config = dict(
    d_expert=64,
    router_z_loss=0.001,
    init_std_router=0.0175,
    init_std_qkv=0.0397,
    init_std_up=0.0397,
    doc_mask=True,
)
Below are experts of layer 3 (counted from 0) of a mixture-of-experts language model. Rows are named router (the router's row for the expert), gate (a neuron's input weights, with its number), up (a neuron's input weights, with its number) and show model dimensions 0-79. Each number is 128 + 24 x the weight over its row's rms, rounded and kept within 0 to 255. Numbers have three digits each.
Before each expert's rows: a language model's description of what the expert responds to. This comes from a sample of Wikipedia text that the model never trained on.

# expert 57
It responds to: Hyphens in compounds, apostrophes, and negative prefixes, such as cost-effective, record-breaking, People's, un-, dis-, mis-.
router:076150117107117112137150104172143152105139132155117126168099083152132138150128088153134115138141108159137113143147106102152130119111134180115121143133121155153133133104088123105119126104163161157119122070122117085103114130146126112095104108
gate0:117123150136141148102134145112113130098120161128140136102111099119078137132079109161106083134100128126149134143098120152102096158136122146125168131090140143116116119125123125116136154121136131100110145149144164128106122113113106131130077106
up0:104102165085137115134118167134128129083106142161147173113154178122151111122105131151118152141126079178107121164142078115137139117136139149136112169101131105097124132119120129126138124096112142160154155131110131114091108157116121137114089105
gate1:094119123127133118151083086116128142118140094105089120094120141134114167163168177144106133117154145151109117174155142095078111147135068131107144155090130179158110091129151103156118098160146135147100170098124153110127149130138157113082105122
up1:119120150121125153142034112141123151131175121114088102112118133128115112105145134124104134155122126131137131146132102109115099109130110117135153162110181153143119124109153158130138106156135117110153127094119135142093127103129137125113136098
gate2:117097082099162098130146119153106119135115153114110122099125094159128170166083120137169143105148164138145101129127138134132103119149118119129130147135093158149145133101115138145092100091114122109131119090174130126130087116141134176105104142
up2:074138105174117162125150149165129104124127140152148082151070096105116118130121156123078104094111089120145158160093129126079117075105100122155104161141142108150087126141106135162153148118115153139112142158074122116136139151111131178131128131
gate3:101162154148148153100158173125148161139090097098156136148124148123102139147129106176122136159100149114147102107096183100094114107123125131162135089141132148134134124135098139119121155101154154106101134180136155122089096082172177128105135132
up3:125076129124111055113086097135131189115107161092119097135156183110164092099156124139124152155069111151105129136117125117144125144147160133143120146174102124106102144085119162127106112097105115125137090095117134135150129126123117123142129143
gate4:097127131184124110150099145086157139115126132116118157140137111129087158135084115134093122124138148086120140139161162139089117138104116082172120118110060132142145133114132169113167101110117135153134132145125085149140173104112142107125169091
up4:091155135127143135098147121168111090135137174102111132127121147142140086089139151111157117127153082147155143145101159112163125086137130137113116082149161110110121117131136097131112131131183180107120140120061154108120143128112099067135139170
gate5:140114101101109113116130147120111093169110170114085129136085104132193099124114083109102095148134158157151100100134149163102134143150086150091109084131111162111141087140110083139122122089094133114114131105133135114120178148110169133143144140
up5:102122143161130120169176143146147066117141114156153122145144147089099125156105164134134153139151113117111151137091178098149114138116125135122121148120172088120167126147115127092122124122160101145144111107118114154174123142118103123163148118
gate6:084115097121112104119138122096124120134115122109094117089130132150180116122142135136151156100149092110092131142201130141110145144138126155138102052099111082169152147159137115137142129151148117095127109123115092168105084158113164159146137125
up6:157070121170138128107124126130124102099123139133157143157111132110116150136151123134139120093111132160136116112100136137103149189123097086131128163136157131121118149137088165136085170128154100126150175092127139138119145137097097157097145143
gate7:100101115146149158130162122123104117096152121129122140158094099132106138121149110142106094094119113137123148115157129150151094131075113177130152113132128143143061134148122101126189171113141093082116099110131112163146134121112159136127155151
up7:133125101153119163114142146167153114183104146134154153105095149125123110139115100114146091134121135143150100138151116140106155149121166116122126142112130108137161115115129156150106085145110165146161153107122114111078156133146126130080135095
gate8:110123093141100085145120128121125177129090164131132139114116138106136126126118138135096147139148092133121127145138067086144157114114111108122127079176108100140148115127158124099078134158144091095106133104091109127137136140135153157167143144
up8:125118119145139141106132093114121141121139176110132094118151159083134117130136169160078161144090151116124164169167095139112136090089119139138120127152104132180122122164182130133120117104181132130073126110122092112127178100121111113130112126
gate9:183139126141139098125108087151143170173126107154108102127108091118106107129112112128138147182107094117092127120076160146141143115128143139128110139104117119113098153119125091101198157110145105141160115131102165116145144127112123120131112114
up9:183087143149125132121115109121143097114105112145121161140129131137140132098125149126086117064146144087138138210129130133109122172154116128092157131142135123157168115112105122148090129124119143133134159123097132110121102163087146119138093131
gate10:140088133176133144123103111129141152149115089114109118140123105118139088101114139136123111145106113128138179163110141114137088179183101092133180075125086147172119118077106137138126146117112125095108136159123173111088139147081087128118093155
up10:161115138119102110104101118116132098113137159176119157103176134179157113116118113161128111131146127129112114137130107140148090130142109115131123095087131117136147120114143080116177095131147149135155163104113164147158142158115097132145094127
gate11:122115098093114138103119168132113138135155127174141192154135151133150139156134095159115104127152120101097169118123078167121136124123120176133127150142178145134131146150130162158147137120118109173090115141119079107139138102168157150182142140
up11:120106102100099108101117115157125153099175116089131125145142100098108124116094177206116128144115105107121134108130131134088136161128110140160120123165157125101120148132097175134134165137147129137125109121108128085133147082135097167118137101
gate12:140133101132142118142143121125179127121147147144127141161124142097110117131155127163114120148123141110155120082101163132124117145162171135146135126183137145130076188124093141099161136085205170135146085113142144138127119135144154143173103107
up12:162128140158148156173120091086141124134152116156136132144124109124125084150118114146098120179096148116130149095117148094113138090113174122119121094185115144139134141113083122081144153109118143160174128118114117126145131142104153119170106124
gate13:120107124104121104101144105152132138120131156132133098170129120113144118189110074119129150095141095121092122123081178124135111099110142159105158126146134120095147076151122068127135121110133139156154129148120120120132103118131150133110121160
up13:109092102137139138106136165133151157125121134146101154149126100109124179096123101101105156133101111132112132175119117141152139109175170154167133157100142103130143131052194117145140123135159135129111156128141121115101108176087151134125132150
gate14:162085130139146152098148100157109163150122144165130125158146120083098089111149083133176110102135131126118144096138151109128112111168139166170127166119114128127144141121111124100107112125143117146108155096152149110097109120182143142115155113
up14:099126114114148118125137080137126135139169122119120084104129101108136124109171104140137100087128099098148160115101112075094105147125086110117184101138149133164137126136119146107134152118140112130155119124140112143151118117151154131173163146
gate15:114143071125101139097182111117169077145146169108122109128127129164110119164085139141099130173126114126098126124160142137180126097083124136116106117152107123125150154143155125110167074124144124098158100150125112137110151135148128127181159127
up15:139117152107166105112090083120120144139172127122147136133087134091153142103133133098163147108122090112079135145096103129114131144166116133148121176115144134150156142125125109154059150102126137195108142109142114121159153123114155146141125160
gate16:100128181145131104132140138122166137107121129124096138140127152137110133178126119107191143111110103150129181114132141121141182083114099134151096158141124162145171140093096120111130117109137106147126102111141103113130126120122112185143184141
up16:155121114126146139130147109175148089129158124128141113140122140134156120114140111098102158137122133077091160103155109143099102181149131148147115128111087094126145114163106122137188130166161136122135120135119127113146138188076133147133151141
gate17:115154112119135141160088117115148113117107134154138108148158132105153149148149088106132130155094104146124142125131117111163087114111097125149171065118103149110143139119098139168124144141126112149166106107118083133121123129131122156123127143
up17:116150105125087105105147133148106115163157107104123122155094133102118151189152140113132134114081093139127168157102090100156167162124100117159156078136110123129139132116118117178109109139114139127144107084133128132093160134064114168156106117
gate18:066134127078160134123162116112162101126161070146158120126100117113115074106129122130180123122137088132124143137111081078155120144157152122153131129100103105109157115132109172129141145142122121150145129099113138159121150102123161130152102105
up18:142107097127129109111123147131150143164118112123120135095107141115111074128109123145148139132142121125118142175118145152151130149146143118109148145119088129149140086112118178131150112121138129127134105108104091155126138121157172141173116105
gate19:073122154131117141132106126098095140139116148118114154143078146150115094092137099102153114108111116118135119090147127145121101147146120150140109123110105150150088120132116117132138126156149084118136141133100146146113074168110155133109137072
up19:124110113149136153106104120115081142121181162090135135125107101122120157143098136113142097099096117096148148126139077129114128143133108137110118149185132131135095126139084116179123077125137088109097129119108152124095139111135158119128074121
gate20:118118095118107129134127150128077147167073136153107130144091093146116170134122110120156112108174135147160129135146146174102109131115129133142124146144113148161087127136122170115114162130099121116110085095118095121137093113149142134100144131
up20:132130111061110144117091088166090111124168186144105117124126154114158132124120140127105173110113136145122106137112102121110130106115161155109109159123151131114119105157160110115094119133083119110098129141102103131108121119106127134177142144
gate21:112152164110127106112094096108174087121145129113113113104167152119136126122146142204106120151126140093114112178157114105112129175095137131110138110122131122100152161135136137148118105155113127135095117104123159138098131185117131128142105133
up21:165119133123145110121136123130130106133117150168172107185127122124156138089144135132111121141131142118149127133160116154105116134167125120118156156177138136145131114131131144098103145103089115181161121088113142122129153110128103099175157150
gate22:148187130141138081114114107147112142064094164122159112143124123130119124116151138157127109163160158136158134136110139124078072155150119145117109108139082130137145145118129095131104129128153130156163138151118126149137144137116117147107147155
up22:125116150099133126130114087117123103167138135097108112148165139078182108098097145107126148141104108150148144153148130093130124141137133102132129164115103115114156097152148119114143130090103122114126131091116139126129160120103160103152090120
gate23:089111090135159149096122122105127130135147146148178116109130132119179117068176102146162137124145121109069166141069104086124130099145137143125065103168119086086119128115123138118144137140093074108142141098119078105113107143142106132135114165
up23:138145122095066123135146136174139104104137130134104160155114109148076151166072126075122138112110124163141103127158136166143105139101123110158149158121121107186154119135114144140127136100176163126136097131061109177130128091121181121121116161
gate24:139120169124094096097090139101132112107109122141159122107114138099151132158095107140120092121131168151101102134092133123124125117125120097155152119192139119128123118169122080067131115113156088131131168122099142137169113122114157111133127130
up24:128134108157172158180134145127133119147161114149127152121126152154113137105096151136151146134129114148121135146129116113151134122140097083089104122100104121111116145114090126147097129127121195121147118137148121108150119122164124131153110146
gate25:133115138092128105130099137146095191146123117145138105137122146094129135120112126116143130093123141117129118131107159129132148127112134156187074135136102142137151155109094139128142142159120167124100182073126129128172129158124117122089138149
up25:133149123146104147132143170089152154128125111092117126139128084137119115122167126127115134157096131103105135107148128105086135109110147164139095194170140107157138126089170133119164145121136122153136133129145120114086131133120133142116156139
gate26:067136128138193145132160159148131152118133148148103137093126147108142130155113182151189156112152145164136086070079136120116132124150100128108122125172110111141120180119111118079094089100115137101124114137117060149121109144126128114122125108
up26:107184120110056133120074102143115116165115100112132096128112102171134098119126105127113149092129118084111105128152120097163133151150154103138092104117148111138108106113140108161117150167127118141138127089109158098110128089155152115136128114
gate27:086150109105126106134126133127146138098137171082146069126141094152096132114067123187120111155130120155148165130130160102083141119080157144125137135126149126097123127132110142119164146089153149147096108110160109140120163131133139118150145137
up27:147157141117086145149106156151125147170134097122120118099141115145115110189115185167127084133109131138126125106097136117123186100116147114147098116152169097147147103129140117069126128137177137140164130071094082130138070116135154127128099087
gate28:131124152139148136089120094152137103147137161154135100102124082120087162145106127122144098105154146169113133143120109084105142119118125130136159139118121114120054102133138128138077084084124121161119162133126077111148129123126116161121135110
up28:104140122045124127120102080131135116141158132101150093139117149080119134153101102109158142125107087147122107168117140117152179139154152135142112105140116154112143104106147114096117105097121097108139120124145126128132141151124152134120094110
gate29:145104140137107093097149145149051139102122130159104149158131125149136131133160107109118151169146118126120152118144079113061118155162166143144135127085148148155125106104101101095156140084128150119116141093120181134116144136132124135136154120
up29:145082145154136109083168143139094149139121136136128164120133119118148111139118137088145137070146120128143147140119136110126128174171142135156137114132149136161137090133110165053129110091127177132115087112141121148131113120136101165101095135
gate30:153098126124104089112138080116146133104098118115085143142138156138124127156141147161110115142100142125086084165138138112110123110096116131140134148116112145107063133118120127173142138092132119139156104115155139165095142150108122150106154106
up30:116122109140090180122110097130149146080138095108153153180146119131143108163159132166133151148091108152137121114081128142134118137139172126121129171124199159137098172118127175151133140122118138109163134084149135160114145160124141093126114092
gate31:111135152165148096142081119163129122111142123147152139161158133124164109115099130134115069143120119154126155135142133131096128158196108089143112149120078124112155170144105141113109127105139115130137081117122122127114161152118099143119162144
up31:125090107089125128150113115086138118141125137104129127123102154137079151115104113142154165108093094092106087113164111154113159122105148147079118093127156111136138142136139096113102126124123146102133138103089119137111113087132130111145132115
gate32:092098081099128136108156150130129117134098097117127113120131114147145114170113108125111070148137153095130112084146126178147183148148145146130104126168121130122127144125108181126182147106147136156118111173170100137161141141112106151098123126
up32:131131174141118134101054122129122128140113134139142168125118138129111138112126137122117132112150140166099117132134140100123140133069082121113148094137142104146122081110133102140154152118130115062134131136081148081116153137124115117140098103
gate33:118154099102121103096135114103088155165135117122113120136087187119148083139126128133149115096141131129125117113137104102119148119097131097070111111150116136105175082136175083133125168149118108150141101117113135117138090159167113129117132151
up33:133145109121175125151138177110159140170182093134152090144141184144124096118121128138115142110122126142108129128138162118154105119110148111082113102138124101107161131131127099113144169168099102142140094162110170138113145159145142124124122142
gate34:150139094112142106127120133113096145163147103160101105100134115135128102082122138126127126131100158153128092103132141104119121112143137093102172138134048112149112121146137125107110147146143124113135112118091147101097129116151125111133123084
up34:142116157132110156102120143115150147173139137174136146089095148153138121093106115099118144144139169122152117109199122180100156115139136126137124139124129104125114158153114197112121133131085126161137157109133127115120129125160165154162114121
gate35:146128125132120122081102126099112163144111112126179100147150163115137111129081167162091139134157185137105129136137127154156157124122147149109192106130116152077152085116110141155142136135073084137118105142124139132132132131150101131140118102
up35:135114118158129150090118126055138163160082104078118129130162150132170136120130149128117130130164157114121099119172118134161116146120136110122121052136083144120134105082091105161111108126134120157110112124131154111134117125134156098114088094
gate36:126142102099170138149169103155123102138124123149142150098141104161095133089115137113095106148162106170116116135128119147108174096134096134081090155115155164091167138146142129136147129164167126125125144144125147125125137097132196146119107090
up36:089135122099128106133132140090139117129123107110140106159105157064194149110136115153160130124146128123157096136148117087156098138131125092152157120110097132129104105146125129156134100098116127150162120089128117138137093147136128128118142119
gate37:157150159144140108146095101201168113103101147130139143142155149127115116110128148193106133132136135113150130145119128161131139098133161121093119143128101120138154167157098095130124116129113145136173086162083174123077127134132159134113171142
up37:139124152121121074126130097173139113119154142114109110131131176138130100128118133161142139150130131146155157126081128139123163149158160089113123135154098114109138187115158134094109128137168161106120082127107183159093110108106143088133187107
gate38:172115146139103155135147122146099099117132114148106130096156126134135137153114097111105150167112112129136189130150137124119102118150148153145134146098148146117161114122137135089152125140140121141106126138176163145143138139140117097133155107
up38:135123126122104146129111146110122136126115151123166137119061138132073131117090133130148105137176099127139149152099140150132167088076145148135155090151116128090114133130166156162112109110090137127111128145083119102126108090162108126141123119
gate39:151103098119110114098154129115134101103107089154103135146132098078128145143152132130113149131117147148116093104121078138137122148160126144150133128122128108114105159104122113103130134130126110160138131156149123114110114090126143120141190100
up39:136142180181130118149124158146118120141127176135119120131088137129118121103168111100114157132124164127136149123109148114087109136140093152109138150066118131116109103128143102154097153072102102108115178151132144111102103149135117117146147143